config = dict(
    d_shared_expert=0,
    moe_layers=[1, 2, 3, 4, 5, 6, 7, 8, 9],
    routed_scale=2.5,
    balance_bias=False,
    router_logit_norm=2.0,
    lr_router=0.000931,
    vocab_size=2048,
    norm='rmsnorm',
    tie_word_embeddings='early',
    optimizer='muon_variant',
    beta1=0.9,
    batch_tokens=[32768, 65536, 131072],
    train_tokens=235000000,
)
Below are experts of layer 4 (counted from 0) of a mixture-of-experts language model. Rows are named router (the router's row for the expert), up (a neuron's input weights, with its number), down (a neuron's output weights, with its number) and show model dimensions 0-127. Each number is 500 + 40 x the weight over its row's rms, rounded and kept within 0 to 999. Numbers have three digits each.
Before each expert's rows: "comes after" lists some tokens at least twice as common just before its tokens as in all text. This comes from a sample of Wikipedia text that the model never trained on. Tokens count by the router's weight.

# expert 14
comes after: " ", " a", " in", " and", " was", " re"
router:521454527437496503472530475571523499555523525511444438459503509424527463478561462541531443455443488535578493492484450481475537500521541448525448543492554486475485561471466509456450460446503457438507506545472577499492484496462471531467560472500542498538434537510435522575480430499508525495513503569519410469446447487523482461504535479504542564489463448488515543505508440491471635476537
up7:516519484494500471461461536534466531512561509515471520395549472482509468521547492469417507468461549501511463506466494564468504569497497508498466496535557448484490456507492460531523482569544527437498532489473564563516476562512485518582484572514578555557511462557462511580509457419454561555533494591465479453493455538507498451554483498520498457499490509520493460507481496470579544549605
down7:509543563490472557539586465537510454450500543483468533447482504446481570515537464483485506417517550468515528523494517432486516466499541492496509533595530446478460513591504448463509552549517462436538479522543472554506521452433462459570505505525455504533426503443465587507466492470412511573482483503477504530534485494543510465505459487480475499488495523534531542526514542581562528547597
up8:520468491483437427525544452461502506540496507539464500450545465492500510450450421473542489499536484531467472492482550543456508527481566496451460480515515479537455554469528480468456529463474475409500513482506583496566532564448438519400469517470461487568432522511530474509510389460466468538479491506499547525483486470532515513543462428522524634545514426472461502496455485518523553459499
down8:524503519510496580543588557497528420492453546513545493483495483438460483486540472512466463463496516458545490443489511510476550521573514519508442527498543482492481494520432502518530555498498565509544557517520506470416497444477458458438605527480504455521461456571472474513533494462461474455495614568476497589539502440504508535532498475535465545490482496434544545562435542517490487506422
up9:508460473515498493428565461581489511519521494482478509517476384480528508539500444503465434456545460572454455480491480573438555516547512478487507491525515457499474502482524511462438500522480444465484494478467386514526533501578554557454491473442554478513509586445454505497427492548483493544506482495576407514470483590483523573478540525511519512493493438495535536494441456502517504470452
down9:423494505587533511469572561461517514573583653474488435495514507479548427495502467446462486465480455475511466512539502486531437435469486417461489529502523514468500476504525526409555549512565488524507559488474490514535471491558500516505503505531547490433526526590493508495496472465498484457468472492467555515467513607479478493560510476493449520480478527465519440495546511535521499550461
up10:484516492541503472454471536456494480515560456543485509488465487411551493512487412498416466512511549567459538441480547491517465495581515502476509547514528478515504561439479501461483530496486547440478514522535559494541459498476528587415523578518567475417519577510509475530486584521554532558511473521495498443491437514542580487519533447451564511522537495508551455533500498462556561497467
down10:482546598491486535498513563434549517469530528536490483537480475518525464516512430471479444513519525503485582429508491456514507528556547487492473513494501415464571500407478535425507592465513551483493486539571599485576523478519484548476562481497452510474470520522451455486484586458568483520452468504555514509561510525474526581487476418475468501480463451532551464473508497486497540522497
up11:522477498530470526525488579563471537531524532532503431504461480433482548502462546546577389519516518491503549557519512483491500488495462471489501500471532496520403527475497466539489495499539519536501495520439505458559572509489535553447499498525496518485467583523471520507506435474538511474478448513467394429510535595472555449502568392521542601557469478538502514481505467474494551499516
down11:477425453485522487483458514447579533564494585511511550497519465486496578485565521527477425496539525499478491519493518527527485509514431540517486524511489515545518565541460491463567495417556504466570518575592548467457522487509483523515511561467499504505561508446503442490579485507509495524435468459478510423438508503589456481433475452494488482504491574562468511505530502431532448436525
up12:484538522469509452548417543533435474562471531481451468498517481556521489557463407498522480457448488532481465457506547471496518500408488472479514506495551405537434562489532469451516428493476487510481427441543541500585512507566504532455524445504569545578507558499471505555472501481509499483518482515478461482517494577488594491517522475507572490503527467478523520473481497511518563414427
down12:566524539504506566505498462523476472446442437498416527464476432454558522520496547599510465463477492497512478477487598462485490483491513452521534457489590510547547493457564485423470558488487479479514457472496495551497503473497577494554499446485528467588511491477511524497500544484522536489472473490475547481543452499527571543506534428450575530489584481438487453438518548481450577475492
up13:470533544538436437484536465545451509491532522519448480482499477519571431533554503491465441485456483442536498463444485600456523463521530499504426512502601483476504548514562495537523468515413539418453488509544507521591417534489475579519499485475544461470471452441530432535451482493446453483542604514438445494519487475484510477525527544509499503526504488491529494462470484471528522552516
down13:555481391485494505534492531469534452509552443509506558480557517507561537509511488525420543530503586510555536510526503508472556493528535430520478505559497513497487471529551460542467568479506482452531578504449568350469509464486516398472494568552499483441467519499488498480484557443498435508548462541480517580515475512541475498504503453538534529483521513464455483481545497446520505541481
up14:461462522456480562447515555492568486467498453520492507427518476494520524482471479455503490529569477468473491488480494444481515540553527483480446447500491439527521534528492490546488387503501412486500451477507459517458498584516474599461509540515485526525489537539512547533493436532581530452525535551489383538462538423456487567501493534489506577535537521431475468511454497561440472548514
down14:492509454472514544448564476524449552427545501492502379467505507504485467509477516465480468521518498501516465489526555501523496461649463489544507529481490467537495531453402496547453478495552504576484506415521557543426424549522524528521536472523513527538523525497582511516486565512500511555567490529529494582508468463418565537477535537498475466497449473472513503480527473541464478534538
up15:440504498432519489522467513527567549549596569478455497514541558441525478565524473492492454481473430536569482452503563463462518486515517496540485460538533492556425524583448489483486498504451490422491497505491531512497437474490470512477507514520559499556475569501479464495494502432463510489550481385472444476481462505445378449515525521499525519511474546484477446517425547471440481485509
down15:499486449538485528518585438514546476448559521458450504560557506476567530468544420508523495546423491427494490503467634397513524501443488565542538502579491481458483483546395486432472489484498494448510549500547495479514483447438509528455538524457527515501536493430472481484551487471474492475528541443514496486491474469457515473499457492551422465483474541478470489519475524479482439497494
up16:543467463461466527466531529548519519558467437483468559521457484507565504490519494524483465479487554524508494505533560510462539523539574490554536500503493505445552401487468523468470456528526436501503560514519445415438518561553414476531581496523541525528521439489502505480456484477488528525497453466473470447424512560478539528527556475515514587544573506503506480480494377558552511506451
down16:480516485505554533507565497493530484509476456421521547512461593506568600512537443445516475475484549526504500472508488511500496469476494534450479456441439508501496428471519531535569537459528455479482497559482498358453443522437436510541541455450472449443503550475513491534507480516467529489516522436437527568535499477506579487500512538481512524469512474520470474552492421576494522493429
up17:571529406522442524489505514470523470458464419477518525464519524500529461540532536451510449517496531546537537545449476504487554573495474533531445459471453431493478563456524530467558493559434483498511524540478510562515548467561499501464554514486442472456452508433460530513485490550541426496556516495459434477508550524588527536526552431499500455538486528505574488519433547503520586540528
down17:464460565446523542529555477489492531425435499564497430587500448472448496516509558517547513524523520518505446529503430469515501564445525489497517496489490436515505507475565446500480540559504534519491448454510508493514478577494505478461475509483475538455498458548425481433563473550506472505599538476513507529558587487471540489550505546454507489506582517543570502468582463436480528498574
up18:538470541474460442534542545445500564528498436507416485500447480488495509530474524494503445537405583504519527498516512475490551446525484473529439534496498459517461500487551515536493523463473504463513494500551476466496481546453412577438500524441477561547445516464518421598477507476476562528439441525430481461510535598531518525548508473447504527524495475462493469572474475519497513468588
down18:467480536449556538525620482414546523412454482511483480489434448371501526467506519517486429487465574470455564530492524501518525492489552517552508454519498534556497552524508552504468557524474487529454492499480487524500442509481491556511554555458476454527465467486466461421522510485489594508490425518530517506528510541515500537472483553509511466480494522485469463535392470586506520501515
up19:502438502515493568521473454552413535546518513541509472470553538543526456528549389498481498454445543505525498476479513462472494538537549546485448492489473536535478444469537417493513468570478483469465470503477532415517501480545413474442524566483568463453535507525506492548488444502531563569498485496481415563506489509480569433530431475488525524507498438462470458457504515455565530537533
down19:512465505509565542564585521448504490571539557504444427489568531533485435491608513493547471429498520505466575504483503450523510487518519499540539535452472542451504498500467475471495510507457491510533516488473504488493514495452478518529487472513568513506522510526464502528444446517431549600425544514465587496445533489503491469427511423536521468512468499520464524453427493512579456597535
up20:536493474485521528477525569524520526545519509529442436416421422547583527496490492516462452576453435535437473478583491492550510486566475530491544544530490377541469515536465447486533485525477494456512532471507520517467513467541476501534520495582575461466518531565560508509480476467504563558606442493500469468465505568520516512500521449519506543452539511506526494479489515486507566507530
down20:510534433497477518453498494525511514465588468557478442491498491505560531496506538449474536503506519523490492482516497458555536498523463502517545472544571503479469523471445490412581470537537511502545489448528463414526515445505524533494461503491556473407509507566536573599495535499549465497482515530489500581370573518503531455468458548464462486465474506419454512505435494513455499514563
up21:501458478511463470538412513541431480563562587431508508490497515473436489567486499518545439492509441467537558498461455528496507530583547453493565500487506474503408587487515526476473438555496575504488541518434542494534503525460466514487498505534505534487429508480528558588504491428516520499530487551514534467413509535482440446500433468529465512551510460488502518550539490452469551538472
down21:454551440475465506508489517540481448507586529431506518531553542566374551483517432535485436535545486413543537475455503539553486488487523470474521507531484486425465499512536503541495479527501505477437512484443489537465446492594492516503460495506428567526479515444509477498502476431599480491446528553512478515463583509492500505509549455502501474481451444509458523571466500470474537548566
up22:467485499506487472504508445496534501462572501550530540427425562426494536496504473495543520537521449556532487489493442521397507511515506526513427512530529543473508461521506531452417548542514477425465507501556561493559581541496522519452552486441467580464446578491454493492489438521487479535506430494527420459435476480532546497517515581503579529524504552502530520500507503484562558471520
down22:461509510475492504508466498535463448451477471567497393544472570500512477484556557515469535476541557449455508497518506529494536503522530540506516519524542535443492492464581550454408509493553421504507589524499539487541492384488491461520485460538554570503481522562434480460469496473480488484432521502519473444575496554453448511504496499384457502512479517484483581495460526528493481559502
up23:501509495526523490465538528561501469549457493460522462511541495504495545531555502528470442484489438458465521470502506447496495463517507496570465438488517448448480527543487572572524443551435421538539490537528536533541575512505568458451533424485493476527491560565455392537537440468466568508460468542492461545504498493526473456440471498500511546571497549609479530491510580483536505484468
down23:557498522593485467494499524482468515511483531473484478517551476514547529499496513487463488486520510373547449496490463470469476490467460545508465500532530504548507542495441544482576492493511580547568499473484431513506436421462481473436512458471419487483402465542463497531464537513501507466424528539511497490445437444588462495422498484540515492440510531503513511489587448558489507495592

# expert 15
comes after: " the", "-", ",", " of", " and", ":"
router:403558534510533540504507422487420495515525528516519509493511577445553565550511486469389467455434517508515519465499501477496511548462506461490531509512526433454518440520541487492557511507511530541547527426483441475509534414462504528507523469544535533497418500441487563604519491510434448523473502541483526493455505469470477479530547438531408525463447520522515465448475468452492491498447
up1:447600490595441423533609472462363537524492497460461526516478518478475476471499544415498518500527512452501523499497522517486490475508512528503384453536474444499558491414499510470516521433450515521487557524479484511468487435462465513540519479538513447513544506437578518462557504508450432538503465504516475503549475477526506532494497520512534550506511533460483501505519477502443518575552
down1:534488431426519555528388505438495535511604492521565438548459470477507537520500414512470494505507536558538475493530471513538459547497524485493536497500482516451470506545524500464453496562527533420503512497532492499522554537521506416452538505520534569463475520524477499592477509491511527476459553510452541455398553493527519470489474465527461472467481425536515512454471512482507457380477
up2:489583478491496464512522400571489477494512488451472548496482501529523523557549455499493460539485448516453504528474464537534528599509591490511498442468512467430522490452588489448458499524456565436485518490464497477471566498526510541551507528540518521502485542479481563504479566466500552486447517476529583470496468412447454473501537475493461499565441516575560435545493522483429549473498
down2:544491527452495532464566464528559469555490554522520519514543530475546499456441575530470476510519511443526611560489511497587451522454544527483543436481609436493472506525510532586444485507502476456460539519490546498553495495498453503474543458563408511515563496503507537503467512498511495472530475557562431497466567545498459457566511580509482498513544514496488519572517483434496475500528
up3:454498500548449419469477488483453558502526516511482569494502552451527585605520554440468488513496493516488571500466516519472440495508433494479492535555584514559492546478531535505578465537438540449472528435523521563548513490542449492482502494466502430532497475572617456480485496522449489486559600520474463528520484524514463513483453492510447516518515511496511488527462437512509414519477
down3:577498458459525532491524495448449445584508534542486474491454505467570503468471564450488576492446433466558501506584513514461434492464521466534495455458490466515492494519495554525529491458561524547553491457468523548452513539452479527447490459575481531548447505457448587478479486512555521514570431428465540497427500443566499508494520530514522461509554534500540483548433446551504521486490
up4:466504533507422449544456534507413472461512436535481573445468563540463540513547469512464438470470518533460441505537479487515539485556489497534490423502486432393504469507503516426495535527451546520564484493502555522502499509438458435441474465529533475497418552472527481472504490482553542538513478539504477557540450479480495510442522546464508525433473468450627522492533503539482510541482
down4:523475468517484525480489491497518513501576481519560564475591536529521534497542518521550474487540445460506488503581511519496484540491439532463452516482515526568537527430479503551557475535418410579457522543503491446477560501536515392542577505507516511459551513459469521539514438543475568523509499496430485457457491571505511492420501530460504509536472508474502530535567525547523398514531
up5:485570514511454501477530507513453488528453527455456471474519455630493459568525471522512457544422502497550473530443512527497439492443492474539489499495567452450515482487500512492496491511455529496532585510522481444507504526462469547498467570493522509490466478475518578623516527562457539510457526492475510463524513528397510521481536565558437551562475486587533538446479529510470513490427
down5:533546545527562494492511544459539454503486467552483527543490503493498532584549536563477486455491463497530520525506470497561459475456486517498531477591504510464455458476514535468502534560526491497544532572495511422464458523533432551471543478500426457509509544440564488485533603498481518490517520579489513505426496481440497397444535393526492494425516474440479508454492507467476420473469
up6:462550490550519439482479490447454576525542501465520506570504508572514506495605529461499500508496518514459536385513449479431512484446462463439448507542485495497507477523376445480523565447558550460521533534425473505478530435523572482569492471494496468533514544442517501521512470524484532534477463477484501430494459527525469491551441476537499594512508508490504467534534413502477488514467
down6:508560437451475545497527397468460494479510577482517516567531485467482486433516554446476457480399494524536487553535437531446431504518528459459542485622467500518534553422559500475535520466512494472493506422538494509459535487430488574514500467520493504481525467540518493518501524497571501476405416504500531518511523530483518476485494490457543493492542479557460494544510515542447592479512
up7:461513449553441496532512485451426572468560494417451491424471508539450542527537456470505450461500564529473536540395513531565527499452479503505529504479509510537491473573486453493546523521462530537528538418586519450528564435507546483465519505463526514443497530534521552497514514544520483538569499526549517514503507538496539484435441557492541558508485548529469527452519502505473560594465
down7:553543432579514544487525512456466460467489488602479522482462549460483449482440438513516573469409471513594421499511538533500487551509536435454500447518515524478515496478525559480519512459517445472501466492513572536472486472574468469527493448523490513469471554438564439471489542439544512496484489483531490494481509489516519547526510474513481504481528404457525421546531479507555523504611
up8:391537498486396503515484506478494510484525500594533462538526464479470575536490482435556484410469482498425455488494510551455465558444553523476454509555493493497432527499505518505522494509534549542504505446488509492546506524458476585498480540460519479411520550506529535475511418480484474528463396483514531581460520490530465460472449498551538521450494503543473551447475461473423511486468
down8:537474490434640457505496490544492494505473469602462464612534566556508558495517483491494480487513476561458523517428525454525478540529532494493474484536500529499543422520476520484529437573513506516479499475523506461486525454486476459493456473516481485572556487473422521485462524426501543528437535489441450547514496502485503521509437480568541563489459428553469574507517459474533505545542
up9:427532553474508468509509471509465536514510512534445547503454461566510579560509435431427432519560558491471510517463472522469538623514457538511464485515490474435479509528498521467459428494503519522510461482490490492479508532539513591451549501486545522400519583458485522560531486558438506590470541539536519489471444526482539453476496491514499507472527458446471475422497458472476479473456
down9:429489452515470480500525488535524553460525525488487389433454509502445487530447534495473510468465445509489485413474529491435425468525445528504511500514486567566489535526459508492480462462571467489467446595495518546512482426524483498493544488440466517425479457545544498403506526480599479512469504502504512454514489616560483531541481492479514547478486416530489501534495486552531446530498
up10:491547474469493510589558568506433429497594535535558483470473483533516523535492493441494529556537551534498565436494421515503480505488532495458395536539530453444524486492562456494536561488468548546512506482496502495461517512506468500478524485477510554499462562473592466488496504503504607489497573496510506497497529530492450500471434577500409487541410454458471513501474484566533491484521
down10:463541538430515472506521475417536496519448536447495516442516487471432452475491496402488475510455525498517532593482514490478488493492403492501525430472477483562451436448483498531581446559544563480545544481434524492498492538489461459510463506533486485512591483540495474448510487491477551466535489473435486536529489481524542457498509572376557543474522522512529541540431550501499530506545
up11:507557506514524498517498386483501541480540484492515552431548460508475546486519489474422476463501440479501532476502484531418502461501494512426431488496559418404554475541455482514537512510393540451480558499532470554460494457521496539480495482504582495539475595558554526542455488464502521574499512516555554496532599461504491514460536486513482522494446456525500494498478463464477473530432
down11:528504535515496430520535507541546479540498443559522485558483474474469591436483454480490436495468465524471452448466452457561531454500388423491517510550506490538423462479457528525432554500579474551513413541426498496508512515483542553483527538566473527485457462504488532523512453440529484494470453484539543527511514521503478491554494485543538517525571501501553555515530484572524516415554
up12:451506460467492472521390532452466476468487536463479537472503561532481464528523461449476432497481468553471568478540489480465458571498492525510491538505516470477459455525549462538585485454460483544515514490584433515525550505505505466553446451500595515473469469476457508557467395416450516454595494489515577520515501508527445516540540460519487513531465542515546483531466497551537525472435
down12:465560483485534518501464410524459476520516492468527552482486479517479491605418533487533502462490508572552624422520543451542529476555498429512505487541569519536507500519534464483490452473518519483405441467509506502515509548495529545540542498513450425478512573539479481485478487465488557542491523502506606527535473472523511573510515454494465511498542564536568482450472439528487462456534
up13:421522511463497524537460529424465501489520518494558550428484441484484505553518528496498511519492560464529485435493479553451522476528476508421501424551517516502548584499451522465491535514514454480526476533419462469453487464456577520449576534499472522513460571524537515487525476556446446523460511591485465493497525522505561564467540422506605557450485471551482464485487502530547483540552
down13:496565504509515509459524460492421428437579466459464478505487428494502576509479423547510475438471488452505577445553451506503494549525453574519504518542411489516461577442558524413465500461531533466506427480487540474470535444500491519509562498488461541500449514491421485448450556448425502458446510517422556515458506532449473500506472472527506504478484497502468488499483534482543541522507
up14:459530526470443581540513524429481512485543520423510535463550478507473544441419479454480473544506512544427527537458504583519478537471549511433493457558569498479517535545433489419508507534414473472441465489537465496535569498473514509487554474470479492398439510498525517491539468545498495435537452489461534470470508459539522452586539440533474499518485530506529488482470500486593476517465
down14:527506459553480538515482516516534503483515507528444515492551541524595448519488469561529518517501547419526569454508414566460529469521438509504415504506504523472551474466534491647549464523492481492528550528406492485487517508475454516496572485518489490551528543518450518490515510568505475469402426503498493532497523480567469506464528469462549444503537457468473493497535475426475500414506
up15:487542544502530521472477515478385551471530555514493545495471515521510511511504476476451485591457424449515486421534506495554498579536525510493470511546514484479537506555552518478581496455506420456491531477491489432537494531505469492558509506471521467459485525459579512514570457571395512486443477510504443526521525539551567473516506489489432502442540520515542472470535399541505524420476
down15:489524525408513513514500506466532477488474537499494479439475512571514442536559574496435506453552544468534461552562498458507506480476518542525528519436482482459490539512517473478516516465516524478471479562590510539534456466416556529478437544559500463458498505465476535527386531510498508483498503428486507460468543450472600483487461454430460441493521497426483467431518514412504544507565
up16:489614496496436525422504475479457510582525430524474571443481497528517467549465495475473498491499536507520492541490544499476547519475471527477520430540525420572546498485505466566554486496503541502523570493495531476513485502485492490529458451534572524489485552464528404517482450511512563551439510481489472418489439437529523532524526551495495475425439401499531431493475423492504558493488
down16:517545450533483547505459465493595550527534520509459514438558458458481548503480513494475466496501555464529513506472568547517524521477483506459496543504499533501548460515487553475503504483496539561509492517566530526454473459600539503442500559581504547567477509425514482507511495515489544484423546542534546482434518466486481556467483429563417509576455468463497463477484437484475402591539
up17:509472581476471534614540459392530527527437510503494491458532482532519487494404431535462504540429613572473508494453525516525560470485531467448485485578440501495475532567510478557536506512499516519520513492528498499484475573413472497521522518483489553488478549489483555557535519450484519475485445490471493453429462502446483508520530510538494484559508516512461552430457527468502453476439
down17:512512553539445516484530461453446422428539562436475570503482479561416493489438532515514501500436477522482561500483484475504517471519458547512532502475438536490549472516543466485512501497581569509498465490558445535440479473506442462579611564478521493456447489552462530525512414527491460477412430458433540473463504510478502461497514527487429511553485524500531536487466495509516499465544

# expert 13
comes after: " ", " the", " p", " S", " C", " T"
router:445470548501532529478501465569488405477589493556455545431480551506538488450460504427497449490490451555510543436496541432436447468454511494503570450452472509489524435518501504498517503459492467471527495427524448494519512452519465532518458442483514489519440506595437518525468497530509509555547477520461451453407504544546456490512517469436471583489523489546502452458462530491534503499566
up1:450472552511506504479474472514555544536506470482499478501519426517483550543495481482468479540509491467550583555513519506519463495532598462446460494440544527478476632502460462500486502534493472503514493540412463557519463456623522515481547531411546411491512572506463497448514490584508547570514517505476510460499535536525487515498516431514515545550557437507519495487498500486414501514522
down1:518414532488487492467493417490448485485460535523512475476507526516485510567517564521444531434465470481565514519472536476453489446462626482525518592509462558558587525485423523444462507452567494492497461550502441472507530552453456544467477553509536469511508523547528507532455479417546507518442510527486539451522501531533550564443473512434517483541580477458477477462497516515492498530537
up2:466507508443508479550485484424469522494509453502421526470506546528488513511481518518536508523438477503491536466502584571520461429437579477455421504431552469492524474495501430510487536476518545464554502498457514497486538439513477563504570445519476525533504508611486581560430471519422464583565473529428471509513496485540473463473495457457525466519530476498511467416474439519483498518470
down2:455539486453501448561498459549449475517560495497465475535504539503529500499475533521502513512434470463482589550436484506524470548539428509497451476493496553612522501510495523531489546471524499497492501453441482570445511464450493563521549568464484529473463504472519515486469396461461463431499546534535474531507542516543527449490536522515468605402515463511429402536465516556508504512481
up3:463454455444559503563526476426438503471498535456540528545495509467537479486492473434562555532455470499465571498469530478499538458499517513529430473511538490485538538485403539447489464426467548534512539501536523602505440520531435545537502495477449504462416529549519484514433500396497514531502494451456489410477476557498570416546508512531523505494494546509474431480496475495499486518476
down3:515506529529522504475556460457472523463552572493494508491534539516413509454558529461487522536563546554478544517468476485463519517461479519490438470550469448452506554430508529548484463544479485474561507531473575530463472490466431480470533436481519470552520567486460504522545458504516384505494473423438511518501430483480497502465537481545476513379526473561574489486505504502399538542489
up4:429392542423437538438532451461451495438470479556506548474448466509567504413514495540452520525471472521541516489459483569478459492502489500500433421501483447504497486536463456479472419516490538426532422489529510547524476504539533509494458517455454462486483517471541544496478479464553567453527500500456459484519464557533518498545472506489537538482441489563499427481540427455543480564503
down4:560531424466489532527504572479414522436499543514461473481421507412585524459521491589463510520489552565502560438518421483499459521529469509519535515518474558444578441517541524507472537498560553419505489471512515518409508505459540532438592472486492491511529492473480514530511485479531470461520479506413520589490546487507498459498442498482530499482508491448485502558483493509523483450548
up5:482538500528486505558560521436362489526562510487513523465493520502519512474495496427483530524510476472456594538452612471470508444510552490526485434477480475525548523446457504454508551442494447462504511487455541523452518445517495397498486510519518483503478513516546569544513431486462446579507416507506483506506473497501542564500468493454500542565468509511506439498542488556466499583552
down5:524502461404525472510510441465596550541576537486430472491538441517550592488460445479495443509483541502512520561526448523506423525524536528480521496584464461516477558506552478502569500539496498458503483479446519487551501469494551525408542472445494500530460520508427443507403476514545476523492481502424511535465496468530459450542446459444461507491542495493514506471557511452493471434487
up6:424501510521464546507510486471419492503488499638453583489496532474510494493404491483436544490450525517487552499451559493474511519497553521521477437466494428526430504561511522477517508460519498475585462464507529504554511440494509487504460547436528556430461557528506524466463457527483531525524411488478539556518472452532486420514483551494472511585518513464538525518455448539468482560481
down6:509486466478519471476514538536584484455410491466529473491482452541514498437513530509403499501532584585520457447503456436518549470468456517490579521538510475468513470483495465466542558501443513462462530484446486520482525493516456533455489443555446459453510394506482540482520481520478515523427582493498446500470485449508568518511477423495511486561506593533500539434556496531542515549537
up7:462481486489465564517520526480457464505491461515528451465453493522487445510429487481483446508503535521505515469450478410491503532513555475594448444491543486503461468432522573561537473525466461500501472549560499484564537441494482488457538576461603500514465494504517589486438453485477563476560428494508429500496475486494454555463475515439441508526571538537515559441542475527445465546501
down7:522482472514475502446509490439506411476480460460434475428465492509408471541476527496514490428532533467520482422544504431531472521493552586558438489439514481506517498557507489461501495517485486465435458531563488512519428478484482504475577514624516552497527486554459484541405550532409486485518473481484522466449482455491565510495497470444479570534502492488463536508479505567450510516481
up8:495507567487511502539427544480505552494586538540575561411489446514458432489539510464476492499503493573435489431520482517491404490470520451536467485432541521531493520572508511486556549496541511488523462418521483528495513491477504520461537553527560539508482534486455512414478475529514553581530563474475423498513456429506482462503506530530551517485500455523583523461496425497555539538495
down8:561519642463517540437465482480441501494501492489498499476550547464513489482567531470484480465488513548479495450593477488501470539531558456504524499527528480531502554512510563487488495451559528478454606514443514522511534444476440548432513485556481547551515523560432496494549576569477530543592551448508528545487538469535474477512486485522421502452517463481518539514482552475468554482491
up9:568528561505469541495417558450487497564482439514514476453511522532562473476509488485467524446498413532505506487459539457517467486554499531529514527528502471502571503466533584507468457537537518578485476532475443497495545491556516439482509498516584471531422536467411540559460510526436518586455467516468538428496515569524406548482539508482457464532550498521536495530486489514443492533559
down9:557460550508493563501505545518517509488531502501472464494466465534522497480501536539521508501483462562489519475580500513570493509593510436516464454573445452440552504493550539473447547555484531562456490514427463526547505507550474490577594536552384456520503576456473491471479560511524490421486479485497530488531459577557532524505508507517451509456476511536557432482516515490497510592474
up10:498520476544407473567518454540415430470507512466507448450518537510512507461479451411576426484455463446459469467453521511383460530455497557487480599494522488493460467483504550452493490484491536516458504528457498469453473456521440513507527498493464504575484515507499496461490545516498484560525491526509551538516535583476443553531476523498458555473503527542575459458486509553536570532447
down10:502440545510507445429515550478525470555515523458542493476481394484484450470476488495532514465519513450578539489463513475505488543448381476507446461582500503497517550516473510458503530553483543489541538542531525388516507451442470470462524594569553541521483490485503539507493516526527494456402504512505491567489514438589486509515479491510478480417446478480505520517563535487519554534458
up11:453427565482523443447495562495525592490557530542489441465463516544525431465532423449486466531475523586501550490512502433457504506456532550559471453492452529470502408481482526458538562566481450485510480506494500521480410464526548542478486557505475464509504518516459485529514528497498547541555518494480449445441504556487413544452538464486475499483563517536541454469461494456441477540462
down11:437518529485501573454563446506515540431535557501494461533507454500603477474536426440487543443526505493431487531501574439505494426502512518543494565503456466450559525509504447488474514533531554464497484515488462514528455540426513468471503485465484485532499495496473443531429462536493559577489502410539545475378566558518492502488503512534441520504530508513524486547466426502488534525534
up12:460450557458425469507501529495421536569571479531515533489483564465519503472544504442566479534509505539478502497445475512489458451430532524546521518486498471539472527422465552501527528513539507453585489472512508495541439509503446550526422531506467569486530575525488545499474476461544539555537487609509506550540475498528500495488486481513553582517420479479474449486448483543463530465398
down12:462437501508510533552519487506513462527536549486500488487465460575554482498496506521565490480524471558553531538532467485445503496550467491496499460458546601486474492526497507534499498499436564497562490532499490519485564519470419451485435399556549523553482464524524513457547527567527528512575544446484492444517466459609511522521532458547557535486531533465556546433437452487497502421445
up13:545544501479517495512520537508521528491470455461510490522538488454497424527373495466403510468488443451468540463573466482492461507465551455465517444515495475426490500516572567559541448542535452449528477510449443495495473472512521464467573501514522409472456487511474470516549484480471521546445486498501542519565480464553542432530525470415498477465478527556514481408501523544505503534580
down13:513435491526549534491496553472513513486504533453527464515499457490428472481424510538480492469464517478460519571540444459499473530433570539525474430506475551561523537513448521509448573500423442562504531554508464468413458500520575491470479501581533548486523514510595560538453476479531517446531500583499543486542522507460442460446494548480581466506518500510500535456521510568437464500496
up14:549481532499451466531515580488502507512498456519496595486473547488478478506546497530501464463520536509541572463568524445549507452501567452568495511524456530547489496482477565484488400544506541469552469472500554523522550475537462463428517477453498604535489484600506547458523529463532497490550495457500400489465456548445479438456599503520434546515535492481470496493504507451507497515545
down14:565497455502480515538430535530515490485487520542520547475410462531593472525571570476491526430478515509529516512487466441511438497493458558515457582462404544518516559485472589529486520491482483556504483466492547502518480482607516435546464561472511453435468505500497498498463554476433474468477500451500510411464429511513476474573476474542490509534516560485498488454535469446486505444514
up15:522534495536468500502534512520549522512509443417516546507497475470537531592441534501532492615513466526489525474500620550492483482494474438534520483481471494557520509538462502529493527441414465490564526578548466508540509478454558544569481568507507512462487511602500578485441523501522485475494442533545425512443489516487468560550501532518500504568511542484578534452494491481496521552473
down15:480494527508490453420512540456511437475466531454555504564467490532442511481364567512582531448567481490549480499546511518466460453514469517471502456477483514476546519481495469553489494431511454553468476409482493526476533537509466503447467479499500476451520483583491440404514553600483432490496528538514500509465502522528464471531509524574523504587445510421524512482468501484485503467531
up16:480573487486416483521459500567499483430516459374567553481486476476511517549546471564523498518472461501572511528470555448511512432563534442488518408425546497485477493498528558535579528558437517544483517514531529486535510462584475494522480561447497449494483463466531466482472513505474514458533462438489503497463463492501427535470483528554472458514563421478521509475460483504504476460547
down16:494494521513484500503487449524490465494421522481521510483546504391517537488579479587574517495486501533470523484456573493493474470516462555504518455389597549568409444454505498512495488517513463540487507467530512483413468507507516538588467498447457487450514395472501514507500557546522475487522477466468556505511426510480438533497434515568477483459499483488545512496491443532454527463547
up17:517509491491476554579487504511509454451504466505517498403501548477584434478515449453497419509508397532484498410494513552462468485511551563504530460474492453491494459469473492521524509467550562524490526578510454551542514410530477515508466585435489475513420542559549490534500544506493481452529435505516467531467487497484466460548464529474458436479544502529455462491471475505556452591485
down17:550436512472496438467447596479419447474498494480474532462511475543554487508543507549454494487497513480512528476470489535468409477500533515543474468484430545480499458544535525511452490549551454548554553502522545493510517474457510494506478459369537560533437502550583508512483435471479508535511513462504520487497482585570546568492465487565538459474488569511498504533573503578513559504506